Weights of a small mixture-of-experts language model, trained from scratch on English Wikipedia.
Size: 10 layers, width 256, vocabulary 8192, 58.3M parameters.
Experts: 128 experts in each of 10 layers, 48 clamped SwiGLU neurons an expert, 4 picks a token, a sigmoid router.
Training: a variant of Muon for the experts, 8047 steps.
Below are experts of layer 6 (counted from 0) of a mixture-of-experts language model. Rows are named router (the router's row for the expert) and show model dimensions 0-127. Each number is 128 + 24 x the weight over its row's rms, rounded and kept within 0 to 255. Numbers have three digits each.
Before each expert's rows: "gets" lists some tokens that make up at least twice as much of what it gets as of all text. This comes from a sample of Wikipedia text that the model never trained on. Tokens count by the router's weight.

# expert 78
gets: "in", "er", "l", "m", "on", "ist"
router:099113107108120147147112172130139125125137183136091130149147136084080151128124092143143122137145113131150133130109086152137135127160095118109084168110145100079127124150184185144107148122161109171141140093135128139118119172075133120109106141168124130109146123093147126162145139163147142111127126160140111144153130138143130125093120120123111131155158088143127183124121109095124092104143

# expert 28
gets: " C", " L", " R", " H", " M", " B"
router:140141149108131121145119141096117130117127123173108171138168134134128139120128085128118130130148075142176140105109094163125156140175125149150099184131133110111153092118153160161136162108083107068161116135152160123102146123133154136136142130119129140093150120147150113143137198110151107149157109122108088161110145126148121112131120124077119143146135097110141113128102117170127145119105

# expert 110
gets: "i", "a", "o", "u", " North", " South"
router:118125175113137136155067136067117146111149146153112125089126148089089157112104132112096082118099126097170149153104111182129096112171154102119105163111127110171152112145128148131115140112134107137146119126136164189129172178120125102130127124161121136104140138127136143152143162140177148109153138139114134163133139116148151102085114132134138158127171128132134159138141102138107091096138

# expert 126
gets: " T", " K", " D", " S", " B", " M"
router:133121110109108126095103156114128123105115130138090126122154143106087182092128072122159086141087096169169168084099107151111137143147166109131094169091153143077144105126161151158093150103129101088168137081152135149116142166139160115164098110163102177122163157124114120143147166124158105111112081143160124150090095090156123100090140130126101155150170091125131110098086138172156141131103

# expert 118
gets: " was", " is", " to", " as", " were", " are"
router:101144119139092141111105140107091134105093124109137135082126124126092130131105120124163138173136106157158137124092122190151116147127184150066108167103140132104164107174135127115129133119111114131150127102167123095078140133124122139156132140148114138126188139153158108166104167130152140112131125145153114124122075130133115103140133141109106130141125140124144155131116123168126082102148

# expert 114
gets: " with", " for", " of", " by", " to", " from"
router:150145109145102101120112170142123119101114137114104132101136128134123101085120121072156083173145121167131154108104103149159131128140130131091149126093115138140126145159181119157140134100120117110152108117125150142132132126133143124147094130169127147081182155119148101156156201118150142137166118118132098166166139170148128093143111150092115143158171116159129132093100096111075128105107

# expert 98
gets: " |", "|", "\n", "|---|---|---|---|---|", "|---|---|---|---|---|---|", "|---|---|---|"
router:135139103128114149168104162119089192101090159127104148116124146120130122161097112127142122138125107131147129130127119127145122170146128120121071146114111143148142110170147163147122117124075164125170129119149169110112112144125090100107107150102159122133178169153151099152146143114129145092177135123155097180149104123133105091123136144135126127170124109162162124099153125132115129121078

# expert 121
gets: "k", "an", "t", "ar", "m", "ak"
router:140158186114092163108130119151138177115136132142134131135143117145122128126125096171129096156143152172150139111124087129117176147141136129044113118111125117090148071122142216141105167107116101096149120108124154103099103133127155126163124112108101111127147157102118110150128162100147115174115104122121140143144129115116103121128119161097124105148159128168143131082097143122129161084075

# expert 39
gets: "\n", "===", "==", " ===", " ==", "s=="
router:119146127093102119108148170133123151115108154116107139083171120077109103127102112136150105115146121107109150113136142131109109156150172118137103142137137132093159124156159193103134119113170108112162114091138165134116128129147118126140096129177131156130174149110137123155137149079185146141138128115135116176139150136138140112135105170102117146148130089147143139085142117171123102135092

# expert 101
gets: " which", " that", " it", " It", " who", " he"
router:106118118167081151114106142136086133082124128175108139112161104122129152155102125121136093145113108099158110101086131177105149182130122129108143176117144118082146109121189147127164143109125146114126121110130159118084137101133143103122133141128165170079189132114157083152104141105154128118159120126130124158135139101131155122105091148126140104117155102128176123130136125167099105128114

# expert 124
gets: " in", " the", "|", " In", "\n", "In"
router:118138146093100109128128149132154137114091124116094139080120120115134125131102094112127144120124120146171149106091097124115143151128153106125136153145110161088132116158132162142113120108145135146143069120153189147095158155141155147145148132103100205120190130141130088161132142126150139113163104138122152148115134112139069107114134124176124128141138116131136162175093155114124142143093

# expert 92
gets: " in", " after", " during", ",", " when", " before"
router:113123114128132115139097123103127118050139150108118126095119127134122123133124065112124118153123117113152179077103107110083129164148136136088127157121143137090155107154129163104140146126129116120133116133142184134104150148118159126118108147125130161091183134096171096154134133100144130152183102109121142159113127120182118110136083138129145133108147118115171167129118127139103102093113

# expert 123
gets: " May", " October", " January", " June", " March", " September"
router:131152181107118103147102139088112136092107112149092118124115155138137105143108101142130108147084086122139134094091085138131109133132157161146075178101136165064122092130148144153132123104136118113129162092106170117104149128107144137114132109126136136095149132148144050146115172110153157125183127147078113151151116150144097090115152139119129163137175105113168120127144119166133145123069

# expert 125
gets: " (", "/", "(", "S", " (C", " (S"
router:090136149153137123139117141097110094125156155112109168123115146120099132102109106123160136182118117149144143105126125136118130154102150127094116111112120121120179150126178145143121123101091091099130146059129120128131148169123132132129133168146089185146153143131120067160133151101151111113132112156157131151125107122167122061132150163159130173146158119137152152106125118162134126148085

# expert 96
gets: " P", " p", " B", " O", " H", " S"
router:132128119120159122137132170142114122137110179136066108109149142139086111129127095151117139077121099127146114087089121154129122147178120156146132171080139143073138117146160123104159141150128123094154117096152142103107165132144176107141155137125082180120156152138150129154127147091133143112133090126138077185133147121109116116133103166142051126156115137166140123136120131164116132113067

# expert 86
gets: "c", "b", " b", "f", "p", "g"
router:097101133138159156108074131139101128114103147172128134112155155098098119129135111128102103149098097109118098114101082160126127141099176139127102128118096129121115139169130122162122158150146126125139114098121160104135123150098117117145125131147124119083133141109145098173139149083172110134149098143125126159127112118126119115125117112111092120102141122132185171070148097168116122151091

# expert 93
gets: " was", " he", " to", " He", " as", " served"
router:108143170111125127096086125102173148118128159137127130132123109120111146135111096158157116151114111131149173131096149185124117183153155114094092133123160133102148143156144154110128132134119139135132146110144144104108136151122121110126121141166132143087154149108129078161173163143141103147144082152113084153121092128139121124132102097097121133113136129113178127122123154152145090125121

# expert 119
gets: "ian", " American", "ic", " British", " French", " English"
router:128135166134098131135077122106121147104148141138114151123122151105150102112104100091114125162130109184138167116145093134154100140161118139109112149101122110115172130144142150143169131093122122099158146123165168170110129137132171127120125140157122149128135141117153113169100140144124119153157121147127113175140173127150103103132115101147094150142133061149138152116135072136117137137128

# expert 113
gets: " =", "or", "ab", "h", "ar", " United"
router:120179168103116129111121153161081168091118111099131123139125148119101126136137095104109113166148130120164173152123110130080120173129116113116129129111116150110130138126177170148146127089156135100113105118118173100117130141144144104138115119096133144108147163128134105161108137109150148088174119136123142123173140147103086126120106109095112154148135136153158110110119109186126089075137

# expert 69
gets: "s", "es", "ers", "as", "ens", " s"
router:137164124135149123129127146147101146075121159162133111110167122114149088100121094136173142135144128144132166090120132142112107148128152152112117120153111106139147100169130130167124167069119105130127132106155133112101125147106122122157158143164160125092141162144129073162149134092115135147124076143106126133137164118155074117097129117132145117130123102162147135125162107118119135130070

# expert 81
gets: ".", "s.", ")", ").", "es.", " ="
router:091152137115140154128106166106105132108115125185134128116115099096144112114161107129126080118123115149115159117145143164104136167136135122071111158136140123109129106115122134126104143134071138113149105095124159147059164131081135097133125134168158164125157142141126103156097156118147116093114141098075104142112123147131106125099142122134126161133155092142121142137108123116155109087089

# expert 111
gets: ",", "a,", "e,", "),", " in", "s,"
router:125141148131113156111097163111103152112155166119147130084172113114089177110109069140125117149131120100138163112086090124118157122119120129106120129097140128125147145149126145173137124110082117126139127140153130166106140147145166126128120139172125157125192199125140127159145160143135115118175123118153116158161123107138120111103112171133138125090135139142156131098113126122195129091107

# expert 71
gets: "ing", "ed", " of", " for", " made", "s"
router:168166125147152139155115169126134140096126150144118141091137090144155131141115125108152103159135115141151160090137125145142109129161129148128129096135125100143149162110150146134155146126128107086126114122145163127114112154116151138142122092179113187105150128116135111171132144128137114135152085104132057126156126116137120088102130145124124147141164110134170172101134110165095124084122

# expert 89
gets: "A", " I", " E", " U", "E", "I"
router:118121132136156118117109118128130132124093115102146102128121135118104122120141133120149071167114102127151152103093127115116140095127116127087114135149113134072152143156161128160147161098132155099161107095130163156092104142160106127147117131116128175132140163107127106151120168102138115117169126179137092169142110126169108128133140156161079122100135113184171132139132128155128123137090

# expert 108
gets: "\n", "-", "5", "4", "7", "6"
router:154120124094167143135158156122149144106101137119087109129138157141142094118115102152108116151123142106142138060098139145127110125137135137090107148115116088095130106140125186122156148119134118083150114157111173112107128098095158094127123136140133144111179155152190104183127150133111117139153115101128111153181134168146127141146141118156115174125148107117182142147107128123119139135095

# expert 102
gets: "C", "T", "S", "D", "I", "R"
router:080143155116159104106131147130114119118123198147130172147141127077130137099104143129128135099128119137131173100113131124138165153118143091105116154126153123059146171134157130136142129089128123073179093127130163167130128160124114105152142149126143193119167144135117126151147155119151140131146112135099119140123116144180129134076083176139113136143131107128143134089126107157138148093123

# expert 116
gets: "s", ")", "ers", "es", "\"", "ies"
router:139168156103132152086091137154139124078149157134096141110113111116115125082124109118161102161097134127110184107143115174132125125126139140099132143148145110110175118150154182151110138121120128088128104133167132136094134160121101083138133159155123166095176130138136108170136164153143124110130135117142096153129156122148094082083136144096107122139166089125144123125103107172119123149092

# expert 122
gets: "od", "ag", " by", "ig", "og", " a"
router:118117137142165150137101119153114155079137117102126132096088158098135140122116106124138108148125121140114144129119119170101135110148150155142137137107127113099145135154144155147141145150111132133145093085122167098113159134110095091127137135147107151140148163106144141148134123090216142146136093109111120174156128103171157080082059128128121167125107120144119109096136146133121124127116

# expert 64
gets: " 0", " 1", " 4", " 2", " 3", " 6"
router:124155115158148192142115130125116175100107153175092141108128131124112147149109067140148119158122111130221168109121092151163143148134100129122112133130104121107130113131134188102166178122123142122165135127157164147102129121102130122160113138161120135129167159138161120160124152094136128112130133135092136134163147096149150102115139117108088136136130089173124168149096129122088134119098

# expert 67
gets: " |", ";", "zz", "l", " 0;", "n"
router:115098135111119142157118172131125171129131132120064114144147116122101140100121079135126137111098103145147149107133130152115131164153132158154101171140125128118172143152137166121109141109118145113139130113192164136102131127155087089138131134129150141113166148134176132155148125106155117074159122179136120123174089110124147134103075126131094135161126094144138139118096139115120120104113

# expert 112
gets: " of", "-", "=", "|", " as", " for"
router:093151143118118143130092198104116113110094130150124147130128092131138117126113124121126118132140101118166145136137120131151122137146152148087101128138142138118168142141142123091162120118106143130151100103174154116151171140142128141130128108144081162075148165138165093162175097129128104127190097141118109156104148143157139087114067157127126146175159134131152164095108117140106124079126

# expert 85
gets: " one", " first", " two", " three", " second", "th"
router:132124135129120135069075153117165129104098126148129126122113129135108091160102125118123129131155108130163137107116176147112135139169157142089152133081099124086137142153123142104112143092131167092127142131143130148101150142150149140153135142111126149098184119133197117163121168097175131102138113133155133151136138142184157128125094126142116134126163092096136129132162085134132106105077

# expert 70
gets: " f", "S", " (", "M", " F", "C"
router:138135131109127112055096120127157147128129147104121152142142121104100109135126091117135120149105119120165146093110114130094131146106178125091142132121109182105147134149104142148120131092123096074144126106157157138112123106115137095108139172165111163105152155155123087163120135095142122119122076126149102161130117160117126112137133102143084162144146082119122141099137134147092171117085

# expert 83
gets: " d", " l", " f", " over", " more", " D"
router:136150119116127127158060130114143109122140100105123151114090115123093125126125089162158127128127100134169119086122115145120117143154108140121135144147138112112151107154133117098130180120109138121150064170180142116118115136129137123112123158154161136100158149135143127159128145126171128105176108140127102144126119116120151148155128140121119156106138103142165130132136091118098144087102

# expert 74
gets: " of", " the", " |", "|", " for", ":"
router:108123180095126132093095166159141120126116161122118142146117130095119124121133112113156131134131120110149157149112147126147115176171131106087088126127134147099117160159133131147114137167138104105132141113156161132138129135135153144113111126109118129092177149107186093146156188140144099130164130171152091197119162114129115114131118149119138107144124115131151133091093118177144134121117

# expert 99
gets: " V", " t", " v", " not", " all", " Par"
router:105145096133142076142095133163129133095100128129118194123151117121103131100091107122125119131157106119138145095120099155131156137141123188135150119107155133107157121118136130130106142136112141133149118118146148115122110146118121119151167132105120153141165165133142121148146124126153179094156101102105125175169101120165140141141103150107112129118144128170137153090127082140135146110097

# expert 107
gets: "us", "os", "is", ")", "as", "ius"
router:103189116105139115107113170065135160105124134162104149130164127117167159094099130140176118124132114149123187111132131148144111174125131129111140125145113114127151129180167176140135136138112145117163130086122114109103158145121108099105142121147123147100145108163147126151170141095136135112138136096096131161108136139132117101120128126104113120145154153131185194122102114198129140099069

# expert 91
gets: "ri", "ro", "n", "l", "i", "op"
router:125147142119157127145116119076096104113109137089132138116140143117104154145079119146161108138129112146172144155107102155147134132161117089121099119139109123118178141149142128090151177070136096089144115082114142117128156152107150113130150119137128124101154123119136116160139151141200145106156105153131126118161145159165137136130109118117120125137184132158170152115153107121128143100128

# expert 31
gets: " ", ")", " 0", " 2", " 1", " —"
router:144174137088140138086116109137117106106103131153069167105143129109089120105090093131111119127147120156181169108111101158111168145117087146138094173142120148100177136162188184129085138137101110104138097094119123148095126132119120110141109112146132159104163134144186124172136127085146124104110128136112101154151103135113162088127126108129124138127133099139132124092139105151112150127135

# expert 127
gets: " at", " |", " the", " At", ";", " "
router:135194120124130147128094154135081150116122128141106145138133119156113137107122113138124129101130131133170149130142089155102103128141159141092117144096114140122156114133159158151150163123124170130177118104127174118111139137079178109130138143147129167111203138125157146138122136152153113106158104172099138127101161133168129108099105155139127174152127121165170148131121105181090119150093

# expert 80
gets: "as", "el", "in", "s", "es", "at"
router:104131109119108124122113173126116154057158117149108137117152092131179132099104077133164101132090123193164171096110115146142143144129139135075106142139138143124131161157134144100143146136129115111159104106167152131072107122169136142142133156156139146126132163100153125152128135132149117116123107094108086129128115127129151079084154111123112140154127098162129139160128149085100132146067

# expert 82
gets: " |", " for", "\n ", "w", " there", " Website:"
router:113115118124148136110123127089100117134112175137120158148158123137146117088087132142142144146115145168113141099108118136102091148139113152081107132154130133091163120127151170142144151106099148108140162109134192104129179112144141109126130148137129113097128147116163156157095153090171128121128142156145116139144111151132093085111115149121144125119154110150109107115119098125152134095101

# expert 95
gets: ".", "s.", ",", "\n", " but", "es."
router:101152155122140138102111161132079109102140142127083141113125153113119129122115123132118109131112129122120160081126095172100136177160115110092112148138151110112146121150169140131131166121103123127147116112115179134096121145129130125139117134169157153134161162126153107157141142088133129128152137117102128146149103163165118125094113151124104155153194091112164144122148138121116106104129

# expert 65
gets: " his", " a", " with", " her", " at", " and"
router:114135127140130112123087140141159105126144125135103137088098107132104184116120111134127125146124125139147141121084095164156139189156159108114134141112114155114124103181175153160133157136130134131141129051153150125112124170109125096144143173150102149112167149137146123171140173143143094114179084153134092154125125103144113095091082120110142122136124106115178131115109102121103128125114

# expert 66
gets: "a", "o", "y", "on", "z", "an"
router:148152111114118157096111140160115131109109150143094123134151150081123133105110096126128060121130101128178135083110142161151140140128186107125153135118124112128189148139128144117142147120119134111166159122121178114142101112118103082128146136136135125095132166160154118159126149139136114115130105152091124146131161104151148132139107122134103115151119123115160203104143149134148089136070

# expert 117
gets: "at", "it", "t", "in", "et", "ac"
router:124097115137133127142129164135148159103168142120145156110106151087123145130158104088158137130092100152143157136097080177108096146106145141083128126115146141146151158188095165106128144141121124129142115089137139145132109096144143139082134138131119121132158144115167116173125145151151146119121109148075079137149123115134125146112131168116101116152139090162172147127120088095093150119144

# expert 100
gets: "-", "\n", "|", " -", " re", "=="
router:101139129138169124095114179095145141091106110114132144137112108108157149136110095082153075148107127134112115089134137145134120134116153145087093178090123161111109127142135107100097164135130125110160110153138150161133116145144157121127120115130109176098193148112163090166129122103116132139143078127104121154116094157141157109107124104126105141148151123134134163112154093156124102120109

# expert 104
gets: " the", " The", "The", " \"The", "the", " \"the"
router:098135126132109149099108152159152141143118134118090150116129101099116129162110112138135086159117121156162162118101135145150122181159149153112124136117115161098146117144171155095128150135114117113169133121128104124131088118152118148139137131144135145104170114096150117175111193125133091094125126139136083141125130104150086121141113133113144172139107105154148126143106128180117099137116

# expert 105
gets: "\n", "-", " sub", " Sub", " cl", "Scientific"
router:100158122138133093151111145127092157113142124150117152135098124133125151136137111091125106134117119128124103087108127151144104139135128130109113157134113133067128116137138132132112163153117127130177096165137113139110130151143145121106130141135178207130147137126172116183112157126118116185166095127086113118173121145147166117128111115122069170119126109094171114127152120137119140095117